{
  "n_layer": 8,
  "d_model": 256,
  "n_experts": 80,
  "experts_per_token": 2,
  "d_expert": 256,
  "d_shared_expert": 0,
  "activation": "swiglu",
  "moe_layers": [2, 3, 4, 5, 6, 7],
  "router_score": "sigmoid",
  "normalize_top_k": false,
  "routed_scale": 1.0,
  "balance_loss": 0.00456,
  "balance_bias": false,
  "init_std_router": 0.0133,
  "lr_router": 0.00111,
  "vocab_size": 16384,
  "norm": "rmsnorm",
  "norm_eps": 1e-06,
  "tie_embeddings": true,
  "optimizer": "soap_variant",
  "lr": 0.00596,
  "beta1": 0.95,
  "beta2": 0.95,
  "grad_clip": 1.0,
  "batch_tokens": 131072,
  "seq_len": 1024,
  "train_tokens": 480900000,
  "steps": 3669,
  "dataset": "wikipedia_en"
}
Below are experts of layer 2 (counted from 0) of a mixture-of-experts language model. Rows are named router (the router's row for the expert), gate (a neuron's input weights, with its number), up (a neuron's input weights, with its number) and show model dimensions 0-63. Each number is 128 + 24 x the weight over its row's rms, rounded and kept within 0 to 255. Numbers have three digits each.
Before each expert's rows: a language model's description of what the expert responds to; "comes after" lists some tokens at least twice as common just before its tokens as in all text. This comes from a sample of Wikipedia text that the model never trained on. Tokens count by the router's weight.

# expert 50
Tokens fusing a separator or preposition with the first capital letter of a name: | T, of S, in N, - M.
comes after: "\n", "\n\n", "\"", "| Party", " | MF", "- Location"
router:147107106168127141142149094065102195128144127086121148108125126091100119157072109137119162143126110133114163098041135115112130103144115176160135138166162119161135147153123135106140149134117116
gate0:097109165128174113100140132163130095109134116126108069100147125138142083138095139095127143102122132133105180149151133076105086144133136115091130107134137106128123101135094127170101123125130117
up0:149128143124153099098141155086163136129087124096100114139136128103100123145116121142145137134100140086123113145145064116122146128139102085131151138159121153116103127120136088145133144117122126
gate1:125143142084125119158122111148173106100139162105114128087168135131164151104126125128154109130148149143133172164103099115093126114103159114140124192094134127159111111123112115172105149087163115
up1:135126112070089124163179142093147099123099137098134121123140114151186157113098098129149093141127155144138198121159121136099127139109111143141095179123165140158129121114080112141110135081140148
gate2:139101147104146123113131136120162109094138137138165079164112160122176142122088104120136107148142125136132125142138126117155111137105168128166183134119108099180144120152134148208109115159143168
up2:140160128167106159117112122144104133147116121107109196119139108140077122156173152177112132105102124098143139110104128157130155116166095128102069114124148156114133121116138121068162130118123073
gate3:135156161119123134130115114131103142083116144177145114101112130146132116162161127161159116143082116145107099126084176121096131119104117135133144100130109122141156154134128147105083110148092098
up3:108151140163125118087154128146110123111158168152104075114116137127142114116167179163176091142135149130097104168099102164150121162128147138142123151148103100136121121130162126129100179135084094
gate4:112153134147165087164134160107113096141116118144125101167152124104114126128107134105145096076119139137144126150176096129111121161080092154117135121107130035146145143129174125110127157119114151
up4:137095118105127152172127115128132176130145122134200137164135177123106143149141116094111140180110108137128130124126171139110160140140133057097136137091138156117088137133134137100121163140170094
gate5:131149122142089108148165114097090116115113158147138134140150146143115115151143154119151132122134155072125115145138118140100117112129134102167106149101140170143131136120138121136121105084130190
up5:132127136131135140162167162091122137124108157193114183103172131167120127128145118148132129129098138131179103143134150135085087117112120129145092143080091154159114124077114143089107102133146178
gate6:123126116120132105185149098148110125125100132105161140105110166129129143130140145138127125117083135117154128117151125130176153111150100105126136098147073146136108121099126152148136101139134115
up6:121131129133101112168138104141116154118106133126160157100115154125118156104144142135110134121089127104153127112138133152195156125155087093125128107145066148142116112085148159145145120123127119
gate7:114132137138124140175118133111116124132128150138131126138138109122091128131173154175144158162141116116098099090146175107136126136120140129093131158181126127133169135142118129071182114133107129
up7:101125139156124149156146119094146125154124163137129121111135090128102138102182172156126132179118114131130103096132154152153107135133158111075132158146106117118165147126156124102205114112114137
gate8:098110119124130107156116142146116127150087105113100062128138073127079142136080169138171122137073146140136142104123102162168129145124146164132108132139118096128103138156145166155114121146105114
up8:138079131081183092157146142140147084186082091110093107132151082109098120129128123126170156136115129123131118109135128134126163136113136143141100119136154106101075149168124115160091162139141132
gate9:139143152126144164118094161149103158126116135109064132151113155161114123130120147088109086125100115064121113141161160139165128102100162121120113114114136133126111135147126107144106124128154139
up9:127148145133115155121130160125130129080131118135199140155109127125100119185132100162111150137108135151117139122119127112124120172112100138115148120132139128157120091125144140102114182105086165
gate10:144159136140095155133120143173108128116144131128116136118075121142112135125147129148126120096135130146135143113100150140150114139122143131067135149072131128115132131129083154131144103124093130
up10:156108125120074142120158146169142128138122098111123095110114118073119146109124115115134099096112119140133132104144138146148107121131138123105120144108113123063123105133102153118121129116083156
gate11:142129118095102143077154109129137126112121141136175103076140152149130137094160137090121109134076122132152174116135121132098182127130121125163114125145122154156151070135128138128140117173131115
up11:137128129178099119185121145114116098124108120137094147153111098100099143162086107154119139156160123099112072138103128135132087143162178149131101118145139091083144175148123125123120146090117097
gate12:164168132143125124132108126176169147164124118137133152137074150106108125164145107130096117121126140086142145102116136155071118134124105133097145124126141130134101087093139130155133114141113147
up12:095106133103135137128143146102094096111154123122121108127156124153146140101111145107158135131134125171113117142146122116175139125116136130148123111110095107139131155186122128123140149106157093
gate13:128143126109142148093083095160159149156125128120122135124141135124140086117148149127158128165132098110119158091123127164123132126158127104096160185139090135105154137101155096136137115139124111
up13:111135131124140115087122131127167144138125139122145139138156134111120111109138159118142140148132103104127106119131150162119123104169125095122151186131102146100130151103168082139161072159132128
gate14:101120125135147069157127128088158137142108092155155148094110151085100155090157117149115117128140159115143122154145132174180169124123132133143154141176126131131082138124149130104092143138114117
up14:152198152143134135111164153145118118122140152137171094112119129195173124158189144108132114155119096148115165162136137118140138150136129169135136113115131140147134105132118126174145121112117170
gate15:042133153123131140172117147120132065128124139181106115138129125140148177119114102161123116116127136095138127140133181166135152134154134126128127114103096098119116134139149137127117129140079154
up15:176139094118109124124162108145119167114143119081122130159115149097106096110177179094123145150166127152115137100114081125128113141104129088133132155102168152083130117145125133135159141122171130
gate16:151136140117085141156128148147116174094171138182128117132124135146111113156130124118114094168112085132137114124095137165125130121153127138140111125110128118144117116064122134113143111123090170
up16:149166098126095113140144167125129118143131148121100089122139093125142149099169118129130158118114190131153107105152127136162191119106104124110128129118133164072123118118116141141137163127138123
gate17:119116139121107152105139154122132137168109102143150122099115143134164145134121118161075151117172100086087112148136099161136111121081100112158119137169119195098090087125128134143179138121080111
up17:165156121109161138131117122139114096098159135118104127153155117105143090142132154089165092104091161186160138106128164081106120160165156151124131097077135089161162152129134133142076127126169143
gate18:142135139136151143107095108146138133140151116101105153124157100127128099108122150138150176138137131166118092117128128168110141110102191129132139084141132121126143158121120133109126103077160126
up18:103150134126137087139071135083132105125109117123120087136089153108127166120136124101126123138114135147173073122208092131142175139146099121099160114112124106130134137099095141119113135147148130
gate19:116093158162114159092185116134171126141142160140130154118118145139124136127153155109111128139124171110102085185142131092129122152121138111099117132137123143103142134135141057109094118118128109
up19:148112111099147110151131135133124114112122133121149128113148125102115112135078111070120111143115078098130082093133099150128109128135102133175131130150147135184125125125119150137154161110118151
gate20:115166127131111107112151108133129112152146155153182091115140136089096125161137108151090138124145140134115122110095119137099118120147128139151150138136113169136093143178133140146141114138105141
up20:108118135123154146142104116128141161111099132079091148140110126146129145119128135150169119129126144112155132172150130121155127112085138143115116080094128112123167114113131121077092142103151118
gate21:125129148102138116067105112169107082153145075140117137131112161151107144134145145094138100093154133126099109179114159126127115106116072085141089112084068128103143119133115134139134130149133091
up21:134144129190135127197127125102090159104112106199154125105133107132158112180102104136066156149129154129107208131159122169168127134135163161094142110123148145138136137152163104133113144130098141
gate22:083114170122082116157176101133105122093140148117139124185151149120182127171111132125075118114108131130127131143134072118120118126104131139128139143151107159176143064139128173131129099087125147
up22:121123134145116072122103122171154127077133133118165125176117136151122145169120116156207134126103140086115136122068139105137116142132143140150129144123109140131162077117125155149129125141148115
gate23:133125122104121091119071131121125118124138118155143149120134151127155119135127130089143144147112127095147185102135177130167092135181143129114080109089113116093159151140149117144109106170140081
up23:088146125156126161140165120154108149124128163120129114098126107122087141117138102137110095117133181155129102158102077112099157113074113134153161159155151116149117119106107142120152136108105185
gate24:135121079094099138076142145089106142117083116121145151168089157130148122130137106129113122169122162168097147142060128103114122141112132124125065092119153141150130175114126109169118109117118103
up24:118128169144148139168101102131171129123160136137141114123173097111140136128123154120170115108119136107155103124161128145138142122168120129147183140156070109117120078158127149097133161111139141
gate25:078125189142114118129102140164140119117121157125136083126108183110095142124110149146108124079132119125115122138125127119142109137117146121140101142128119132128123137107121118089102134122110115
up25:113106131147134170117105119088138155147130107102093147137099108128115137131182145095152168128148136122152136098115149141140104158112111154172070136176142110099108103124148159137150110140132137
gate26:094142110151099141145141105128125120093110121171127148142103096148107135158135111137082122127129121112103122154107090102104138119134124066127155159095139173112157170138134100106170177148141105
up26:140109152104129127118129124121153142152133146101118113099139174114137111100119164111161136112167131133145141130143166160169099152159151131133098105147131077113107067109100132170087078111147144
gate27:121156103144103139121119093133111144111146146150148133114122106129125112114145174097092116143115107107108138124171117132066126106167127126152099123118089152134112110130103132131149126159128157
up27:104158093131115141118126095136129147104145121151145151120111108120106130121153162117083120145101099095122140116179134148067131101181119130122085135130090154125137115138129138148150143170125142
gate28:155157164145108135114114134132121157196145092135114095142173127147146128169096143119138120124145150160108133102108099102130091135125095117144111109105173142130162146111147153182133116132136149
up28:164149121103133118147084132167140079152123127145129084132136121156124167139150134114126125132133114127128072111152110141143140138126176120100149142123112115135103107067096149137124138091153176
gate29:177139128127117162121142124165117118152155143123120092136105112190126166132105151139145148106134109131138173119090134096105091124138143168125147096140150144133162147138148139145127149108110095
up29:171160149127135166122146120135125129129143122102126099128095133208137170140131147121131127122126095130150175107094126142101096130126127155120154105137143157138158137133160133145145155104108092
gate30:141147157098170100087162125157145119176133152093168102136125118143120098144076168107093136131126110122121100114111139084165156091119116146074114165108105119141090141158129132137145130074113116
up30:137137138116165117123140108148139109134141159133148064129135105141110139115106124108124128141144146132113123076118111120129130103181089133126113166095104111139108095115098158182174118110141149
gate31:124116161119187126124187112154125130117143167099110118105129159113095113151140117146108138133109144153166117131201146111130112115101130106132114163160136114132115072147163115160123121110118142
up31:079141155103157177135198106130105143111139160145102124087131177123128114127109121160122119121139095162122100088187149111160120119096128147157127162161103121128112119131149118156123101104113118
gate32:172139100123150110134125142160164149133120117089079120112113116099130146128110117138155124164141123144156128130172099083163095138135161163153100124182147138150111128116090143151137089082128143
up32:119138127154141173117150172138153120136117113109126122169116128136140111106099138147137118110134142182109131129140107065193099165151119115138134112176143085166135090107118120125159154071145104
gate33:125092117162130140124123108095091166165142140120125085107153098169117124134133093141063111112162128113100120124093167114146137116110119149156101155101114109171122155151121120128105104146108126
up33:110093119164112138111146109119090175141135139113134084114134112165117135137135080166061104117173128094096131116097165111134140127089133144157097160102091130184113158143109120125101112135120126
gate34:164135122119130087087163098167119130142129178118153103186131116118114115169167112154144098117135145119131143148104124124127139134080121126129148114094197142147158105158162136123135120107141178
up34:173137152122159160125139131152117108174147171122126143131160126144150106163117130145131098119130131153096147134120076122130079125132099102128162095083139154147141126140124180181138101100165133
gate35:133116103106110132110147165101160090150159122130069100134167154172166121136152148098157115132111080119135115117054110123118179106136130155116147142150155080122135088167108106165094161101173138
up35:166133117156140145099114159156099145129115118155165144132138101126180120117123162102072117112106092131133145139132136184146132120170127152155139127132101165144139100158159167109180173141111118
gate36:149169161133123123129111130138140121156173120145165158134141107186160119163154160137149152096101119143149111145094130119142121115110088081166123167113169131102123113165129137100133098158083148
up36:102104137156115122122144150097153131109068116115076104155093099102101117073089145103104132184096151118099145124154152127139096146084138170112139127123115153101140134081126144150138173129189126
gate37:161147117144108073120103184115107138133128139169139135123143119141102139133113123092131131150108131105079111155103147113138124128146136128146108121079142090148125149092117132153132100056095083
up37:123144119136144097133110147094135146084104130179117138156146116129102148116143126080150133135133145135093095121140131123138137116151134113127099131130136095138140132083160140141121095092082069
gate38:138144092095111139174142136137134092123112127114139135124126102166154138146145128144112101112149124118122149121186137157132113140182098087108163131115111126172119124129114126150071120137129109
up38:120146114124135110143169121136151086197125102096152134091124126133133106125141095129132125157148095117136171136155174152136143108185123118146152070130122153134130097116097106173112129130124122
gate39:175119161102127114194162148163128118152122130106148136124122095136103115113170184117176112082115109156107142129091151093130144166136098100165153100115129131135116098105126115126122110119127136
up39:126126165129091111166126161162129128070150147168135150126153135148118105092117098127127115091145109128135136125089119145136156157164124102144112107129137110133128089119107106109163147093131127
gate40:150133168132144125118132103120125151130096121175127136171097119158087109182099096127127093119119135136121120116145132132123139096118134119092119133142132144174123157111117097126125079177136153
up40:138155087120116135115107121152143123135156137079117133144149134117156170104142165144142125100126131147138119151136111140129118177149112135157160109133146127131122090141100162075106158101128094
gate41:055141147117120126163124074155118105098133138143125106118139163110145146119143109080158143183161079121136114144128149103104149166128121117161099094116116158131141123138132159116163150137120149
up41:209102110116134103125106152116141116155095121087109132104156149143141139132130155139125149081092160125088123131146142095100121120129117147115124162152118134108095144069081141114122116132126092
gate42:174097082108116123116143164128128120117115134118147142116110147142132121168164123101128108147164084126140114152105129155116145127063157117161152136130153120116113119137164138162158105124128112
up42:121118141122201113076123102116128089136142136154131126103122132157161091111147138143111158065061128149089138110171141135134113143135109153138102134141114114145152135104160112130105120090161147
gate43:132146151154157173145140139104120134080099132135126128112139140154148133163117097146118130162087128113136096136111130132117147151131153116112130162116106118138109100095165118112146142107115121
up43:102158131133161161117147149094144106107111127149125128087154130142161110141105119110116101121067148140134079106112150121125165126138152114132149131133131113136086128079122104123112147104114114
gate44:204119146108132091107085102113138119121111129117117139129133133115135137125137100139130157143092114117148130098125161100125127142137142091146109143151153073109143111087151072092062125164132140
up44:088093154149172101158119120132096125107133147115118132114142125111121137132141133130155111109105117161123143127125141128134103151039138128144136130121121132146123139142140103109102113136105169
gate45:133142131102186121162151129127108107126122124126154136133127137168131171114136127159108173100092152115147111134165103127160110150131173106150149096090095113169123130129145064129146180142140144
up45:113125072155138113121144134142096164103154113132154132141122181155109169129128108137091138134096138076102115130121094133117103122145104099101133149125118149107153131117156086122140146134158129
gate46:062144108144136137115143125144114178133134129148157121084131124172137150137104093141131069143109140151147158143135089165105142145099166131125139112110108130154141194152102138133163129120120163
up46:112127145124091165128142118177124173146130134105119110090163147124100093131107149107179088106124123104107120144139123101138121142105130125109143090150130161141164099143143124128161116121167148
gate47:093127144135075141114121081119126118111178134096153081101113106107103079130119116090126093184121126096117141125138151139098134116123112160143114119135104150126193136122145105111131109118088200
up47:134117126136146118163138110116144113098101143177121163166142125125132147137113137161118160145132161136142116130113140105136111149132137079135145169125128117141119119137117110141118116127145068
gate48:153116122109171110178107115139137118145147078126119168120106110143152129122106159135123150139162090133115115136139094097158085125129137102133140054085167161131107108107120117146081121109104143
up48:088126108173086188146136098125112161137123187157144096159129121100088110121116143158102115122116105099129154121092134160114121117127125120105086187176106130138104124111133118148146120134173096
gate49:171081121166145116142177110186159086156109175120146160095116163108143134141136141118089127137155143142117103134119130167088113133098145127123125143119131098102152124151171155158109120140102165
up49:169088139171125111115150109167182074137106171127145135097116143138130142142123154144100133100168144124138068132121146153102102145090149146125118153102122099125134133135154181143109098120122141
gate50:117119103110143104146116135124125119100115142160144142131116185146147124170127138145110113149126140172089116110155142153113112174125120137122105114114105111117131097107137110114134136143115117
up50:127125150147125143118134108128108089163164138100093137151124100114125171089144160117150110113168126094184127131096106102154146106115136116146145097146136152151119140178122134128107099123113137
gate51:161124183113143118167106116132156073134107114159172089127099123145149137130095092164132124130153133126143122164109075094147133084150138153125114142108088128118131139117148083158132121139153132
up51:152082139138112157151106114155163144147124138150114102132145155127117124156140155143128139114122103141099160082144170143166103128166133146156108162149128132137150140150114150092115150155118135
gate52:132123112112125151092181112148181092151154168087198143137118185178160158107105092112165095150100126138124150144090109111135150141139122139139156163111151106145109121138086177154121100102132173
up52:162112147098144150082164120143166113134106121069153133145125173142148123144107114086166111138103121107114143117120116100154146132112103143133139134117142127155122132159114133127144081081158166
gate53:175145171143134124102052110072128127112101145129115066108127138130124116083124126157159098148149154161153146164171125166107170112112143117157146158118115125154134106137139137131109123119129130
up53:063107094124116113134165135161137122148161101151108130114107124158145134162116113107114115096121118065108130099091097115120099101137097148149116124123117172086147173127133115133131137116094133
gate54:104148101114079132127157117134146157113145116128106085090145132105126128145132121139112127127106099091128149118165143141186115104126087138145109137146100114155129142149142140121093156109113123
up54:120094123082118124142134109163108154179106163140132139144097138097141162145141113128137146123119140106129134127128115154097174156136163119122147115097156138092117177094100100125107123127125120
gate55:107158153091134134120097169140146143153114119132128126118113134153166163111129105126121081124115113152173091112112073166165136115149149151083123084119131145121174138120164168142153165116104143
up55:106153114115100099128143141183153107123117159133095141092100135158142155126120102189101115131144128155129141103065106138147106088151127121113110077135123133133139140135154126177138106089129156
gate56:126085154105177123121187160104155057111124123153105118113107150132148137114162140128177128176122149163173130157111171132144137135164134168148132119160111149122111164136123120137162128111133113
up56:135151093151052156131085087165124141147129110100127137129148104108124119130104098118084126087126122111077123109141089153124115107075122122104095135134157118157146108128141111120081122112117148
gate57:087072143141131122117074111145149133124140131104110141148119117140075129133154109115168112124082117150107151116110124143137108150106130109110187115115109113128154134129100180068142144188134137
up57:125074137127149125136079115122159115151119134097090148153110118113065126143143129098171143102114097154111121111113142132162092145119118130113197121087115116134145115147107179054110117214134121
gate58:133090153072132101122184135110158159127109150094170126133138116118150106120127163101140153095127124138132131120145150082138153134122165143145192126155112072147115156113134128149147112146129117
up58:124086154072123118135184147113148178157110152077149126151113116122135118135132157114117149093117132146133118125138158102159153139119136161137168132157116074130111162134132133143153083140123126
gate59:118107114129122113063161127161141122154138135124166141137125084152167092115099146136137153128104181169129140137167137126102107096152116115136179084128164107132117108122177098150147117119094108
up59:126111134114153119052173161140096121136137146118126136122115063173141095116106155122136187122122158175133113117161128121117124095132142129116126063157152111117120083121137092132135121097130142
gate60:141127142134133130121105110183145093134160123149133109166127104075098120127101104158107085112151162144136109146134137129102121115149105098086143143170183158157146110110137144140106066123133129
up60:141117157129122150123123111159141113130136146130145105147139114078101145111103111140090072108151168112142124146155150146111101120164102117079150184140171170162134164136136149146127083084135097
gate61:163061126134162133152170115085128145109138136167164134165129086160138127138121134064140093055118145135089150117108131106111157130163150109152144150125114099144094108116125111135118116110111136
up61:074166108141128118108105165193164149115148143104110091092131141061144098095140103151099163166115091118143108130139118160155102165128132129117098081119112168132157122113160140144153158133113092
gate62:120123117129129152104134174157142135149149076114124164112142163105139127115137097112127112131149129125081110093126136151129124146123146123183148094087111144172096150127116113099136162123092084
up62:126130127072125165149122157121121126124140098153160102103167143126124093128129153068138139122160165147139109134136087165170093143131171088143167128121111105145115108097153106126091164099132085
gate63:136094060119095171191143116176171169143136142100129126149151120126115135146112146136170134165107113145178123151079138123111139122125141073110140145139127110145123171133121134120160100139147168
up63:115161123156112147127071105148139150168110150077126109103123080116110092158102142131107103157102123128138122190101133132099109109111161113126137130117114153124110117121144153165146136084124109
gate64:148126200102156078119149146119084143159139144130143065139125131187157145117152108162163165121139142107087160141156116099141094129130116173133173136062116141102147189121120108138105104144131130
up64:140136162142115128104130115134116123140139135143133099120157130200162105103125141135100106171136144133077127117127150139130127143127147161158140190115116133129138163109155098146153118113146161
gate65:101137134112150139100122124125113073093152152139119064089109119170115136125144111091113152095112137158135063138091144160132162129126139086072116136155142078136117111122118114135133111140106090
up65:132164142161110156090114181096098106124116139166105120135148129109152105119129123141104148166135114125136138116161130127151128129128164134129122156102112142094138104102120141126136152155122111
gate66:104143109136070146127113157129138113138092101159114117120128131119161171172094155120123126090113150113127143130131143135142086149165121114109122119160103158116135107203121128125092136076137121
up66:129128135135168101108136093124127080121148148111174110103110144135067093106152108091129099153165120116132102121103091122119201118103119125151146117137173129113103176058116103126147088113138102
gate67:121138122070154106115093145095121145119114101122140135172124127114129148120132105201154154134163123107130077137120143099112138169138138104103101124138124180146107072134131132150151175130158106
up67:124111106108123097142103125103137160113125108105108179087074122099121128153120116106148129145154163090150142123136137132142138101182117133118089148136117094119125070137148146118099105132137174
gate68:158126123141111124140127087145137119172165126190121155146156119144140161145158117137088131126146129135108082125106199098099118132148110130150137105126192125147198162084152134152091122159149128
up68:126119114122109157137133151074117122080121151107156123114086156127138143132110112171152137156118111129149135140147066110136118123108137109115123150092084107130098120142139128148156136110125143
gate69:191115116083137136179115129095103108168104141175086108150143152116158125144087129150113130135169143083098140081105119104107165139091122134110182140146150118130140089100134135125090147164102131
up69:177155122065148153136106166104112104144087124132117110122149138133151121167132145133092157145082141141112101128097120117097152140142156121129140148153162112089108082159140074124129179120110175
gate70:132186114119119110118143118136137088134137176095108150139144069164161100108113139123156158104111142160148159151170083111102178102121123120139104119089146166098138123148091120153148120091124114
up70:058134118165093132091108142115162108151139137164136148141129149133148120137150145124155111153110096110127100135106139122105177195105127092142141156079113086139106095135158133140115153145128156
gate71:136126117098143094171127146100119071130156131126083150146151134134163118155091147152158127148124185144117114152129117131113085097084136138175152081120117104136119120132129170121121095098111117
up71:118106117097145132153179136132156039130106086151114145146103154099131134136143108143196060130104159124119146133096162117136102153135179119087146097084147133118118169154109124145117096140128131
gate72:089096134116095106145160115084101182101147139133114100152138160106067095125105099159118119144101140105111129139105105119125101149134117118115142162109161088106093133152146135138133147137125119
up72:138141149127149170089091173161133108105123094139149129096105113128167139147146145125153105135108141180130121126161122157127116144152112139124137098125120150138121130088123132139130112130115075
gate73:129136123140085156125128132121132126157104106117173155146110122095127120121185098119102163106150123091113126160139138129116131141161080097150111154169103182101097103136107160089172130104103094
up73:140123122116159099113119135116122112101156143149097102131163117148125130136060144124164084155100139167155128113112117114130139134092171150088158112106151069171160151112136104146098151147148160
gate74:114114114115153130138134093103136097172108134103129139145157149115151098094100148100083099106146169129162079115132089102130143114093135099140126097138137165147121140101093106123143089149160100
up74:130110119116133088127145135110133134138124138123107133113145139094125107126103145094064072109118171136128109121145099127120151127086139108123100093157120136131138149086090098126150148124140123
gate75:153146128126133101112102154117143122158116099118121152101114154121103123152157123082154120178142095097112122160115123114145115147100154104145147107118137110186165122078164145086142137122130109
up75:135157120129138104106104117125141111152110104127118149098099172135104116157151114074124126177143078105098130137101113106138122150103158099154135112135115120176164138081151147096156135122108099
gate76:126103108127131117144053174140143148119153129087127105116138119112114106142115115120075106089137119103170133110113151121182148133123137181166130101158133118126087144153156127096150142148112103
up76:171136157150127142146165101119092119157109145180122144136114096140162129104145161117172134159110150146109088160115148145059108115147120098075169130109149145117159140134113131139111106124137175
gate77:160110139148120115110107128137154139116113162104134109126129118140106123106104129151123118117112093103100122142115112147179117138100122129169124189148139138178128146150109132175162142121106154
up77:128089158154132093102151122130141095140105127113106100115139120128098132108106102121134106103116083101095111101093126116159090108119103128144108185148138120116116117180127109180181123087105135
gate78:161134124109110114117146126137161111138067168150128108105137130135182145125120125147126124110151142100114107152108138090133135112077091114175167129141089079125114108155154167157115154120093093
up78:148097112107158115134123142157175121149098123147142130095137147140167146126134102143100141099125146083131129135141115102102122110047115118177160116116111100095123094155139134153088150109101102
gate79:137149100151126158121118174133111149046140149135124098134106108137124092069144074148110114155122083105130126135121138116119155165114159113081126127122098084176127095125095125150127125112163114
up79:130157088144122134115122150120099101068112141127096114119092111132086140110131109127066144123127075089152132121124143144086122135132142105084104152114096088174142096127143121140176125125192073
gate80:065146134140136120130152106123171134123153109128119171166166120106070141111119173131151165145153110150106149135146176125174125108084124144104140137107133123102103163140107122104119121156121126
up80:166152137149144120121145146097071144129092104120085145102156141132136096113107109153160159125094142147116100135121092132085111124096117160169123126100154094107128120151123105117139084163126129
gate81:144125161120142150121096175133143146158143147151100143147150129125125153131159161111133123150090100115098163120106117131197148175089134189112124141116161146092120108108147108114115139111138166
up81:136117129149120165136145093101105173134140113119157153133152124136169107151124134133166157094148141116185133096161139122100107127166122123168160113117091120126117104107088086138086127127117092
gate82:111159101140139152099110115101099119127120105080135096130130097107144145103129158099170097140125145159144118144121107133160151140172161134115089166149135109139117093151102109154109135144148129
up82:083130134116136125065095119143108134119152097096116070108145133087158160106123128133155158106134141142126113150110113127123139151148146129133081167172131113119175124097113142129134118106180109
gate83:122195107119100087088140128122103117099153104148115111140093151103126119093157131152074129104119151113091144110121125136118090105142117107095145125138142109141107130135141171156155134120170111
up83:149195109126121105108124126118105136089147111156116112135088137103139110094145125159072105156129128097136120109114125137107088139135119083091136154140141100133111113130119183168170129124175114
gate84:149123141113134130126149103123116148119112122082113134157138144108073122171129105113153184152087146165107136111108125123114072140157139073152125166087149120147116150124080153113121114147127134
up84:119129108149108106108139104120128111121122158131106142137134147107091117175091100106119141115102144117119183106138128133120123200075108085113123170078118169136143158135092160132116145109129164
gate85:119150147143140142163137108106072173114148111119135141155129118125171131130095127170131126128145108107102151140128081123107103195153143099113107144112128100152160112113144149123138165134097131
up85:102136161136142166125161104057096161126144132144166092158089130102117178146123106164075131139167098148115160130151110144105127151150111128084111154107132133141154078102138162113138166121146094
gate86:121134081133125127097124123132136162132137141114054137109156157170077145118108142155126110124120114106111133127154124133167102143102150130091112133137121163132123109153179112136132076120122122
up86:118104176122138099146160152114108102127139151123187121129124077084193095109179118113115173119159149154139111121084121113104133112148132143160178141134116083116125157120083142116144160119151122
gate87:157145128128110121100111160169137099161131115118193123170138123107120131126106139108143113154110088130141165152131162145138146143132085115171143106114131107130171145097120155129170130125147152
up87:066144114098126115172171132121121151132152112179069132138093153123133139105165131144106140127125103135109059126110104130133078109146128112119091130154146133120139127136164151167109101123118058
gate88:131116161112114123067136167143132126128176125100165147140158146134098159145177156131104112130141117084125098126124130101095125122146093087107120150134116117113129105138140140131126089100132118
up88:121166123126134122111143150119162115141187091136133124135108141131134095170154098125131105084144149113131116102118170082094093141132107098133079154132137142150119139111152131117123082143125118
gate89:097160142135131165141158110130107134132141105157127115106098143136088079119138123113093052120100182084093089147093138118143148114100149139117136143157127150107103152158114121116161110116115128
up89:153128148119128103100120176144149152108157152083130145098136129112138161157134133131135177120118108162154189143144144123083110115195118145142137138100175113143141065145142145178144126151128147
gate90:150165104117166130136118120171144135156108146137075138140073150164122101117137126129147121125153104197173108142147149122108140153137155118135143121147126177176148082146085129157157146099105124
up90:116136097126152108110078100171154113120092119155094121153110146174149142137129147139107138112138114168133116108136137119087156174109142151142152115117130151158141099161096093152161114121111126
gate91:150100080107078103128144153133148173127163138139096100091150127137106131122103100139139173130156120132081103140098145138151126113126140131178130108099089145119117112122154156137124155134132127
up91:128120139136137085129117096135134092124114135115140142135089143115195105150155108110115148115142107138143196108138118161162144129130145134082085140121162097091088091162156118127111103164134134
gate92:103136122142149120178126131115090130129148157112114117139147136152172172121098111162109119144128105142102157142119152118129098108109152127136105127191138128139138134121125127126086102136127123
up92:144112117119122136086131111121151160138098099118129119101117120113103071155133153085161144137127158119158104083121083107140146142127114141087174114060161118101112124137126124116155142115126132
gate93:145102079119146136115116144096091150158109152139131109115058174101117122100122106127078098163130158148142146120167174119135102112124094117090103096185124083106128162112132131130144187100110122
up93:167121081125148123113125134097099151151083163147132105110072172106110146096102114114070092150139165134138134131162169135138117118125114122098086106179139097112133172116136117144145178109112099
gate94:148134146156111091116167125148150120125157144135126102163144127100114130131135097099131115140088142112090121163094125147140124169120097123124131138113131151131166128171116138098100175161105179
up94:112109171123092140094179142115136127103105169120152114152140115094101163119130113103152102132126150133103123153126115132108141130124124123157137167108119157119153114144145123110139159172116113
gate95:136078108143109146127147117134151141135129131085165162136112138108117157157106118112093163130145140171135098154139168137085097129160172125101113169126106131131146088129128107110124159100101127
up95:089176143154131118135116143136098098111134173147093114150140099154131135128193127145168133136085118097162188137140079109169143152114106104165144115112191107127109128144123152131129089139129140
gate96:093073162114143111116167128138123144119154170132127135152118118143108103113142161097133122086107124147126110110164112077122124147107144156112148100101129122068117114126125109074148151092135138
up96:102146092124097148098102120111172110144120103109141101107155156102141154095138119173089109142133158087109144158133113136122119153156126127150112121162161148130141151125116109199101136130123119
gate97:169109156112121084123176165147135174146142128104145119142095102142136129118131180121117146171142109143131117121120108086112128114175152130114167164146124130106118139106123129128114135141124118
up97:200130154086127076123155160170125177163123100096142115151086098143122113101114159104114149151172103160143097107121124092109119108140158158122137133155118133127120135152099104117122132137121117
gate98:099194088104093112116111112132148102163087079175165133095125127111155152138139166070119078132140160113122165096120117166141139118104101147128140135146132168117127100125155093114139118127118096
up98:122194104147073132123080119090071127140141110165151098109104153135124127126141136071119084087094179095094165125106119141148133119101094144150132140111126185098130110108107101132134131118151082
gate99:177136094149186113146145145130122111162049162131102105117089106163144132088110197088078114118122133164144118145154146132130129135100149140111125135114111132158092134125116126110171114138149112
up99:119159161083132141087121066138123158095128101116086132129147138150083109149147120160186175117142126135130072120130128096145097145119108125160094138156156144126154131146105139140146142109110137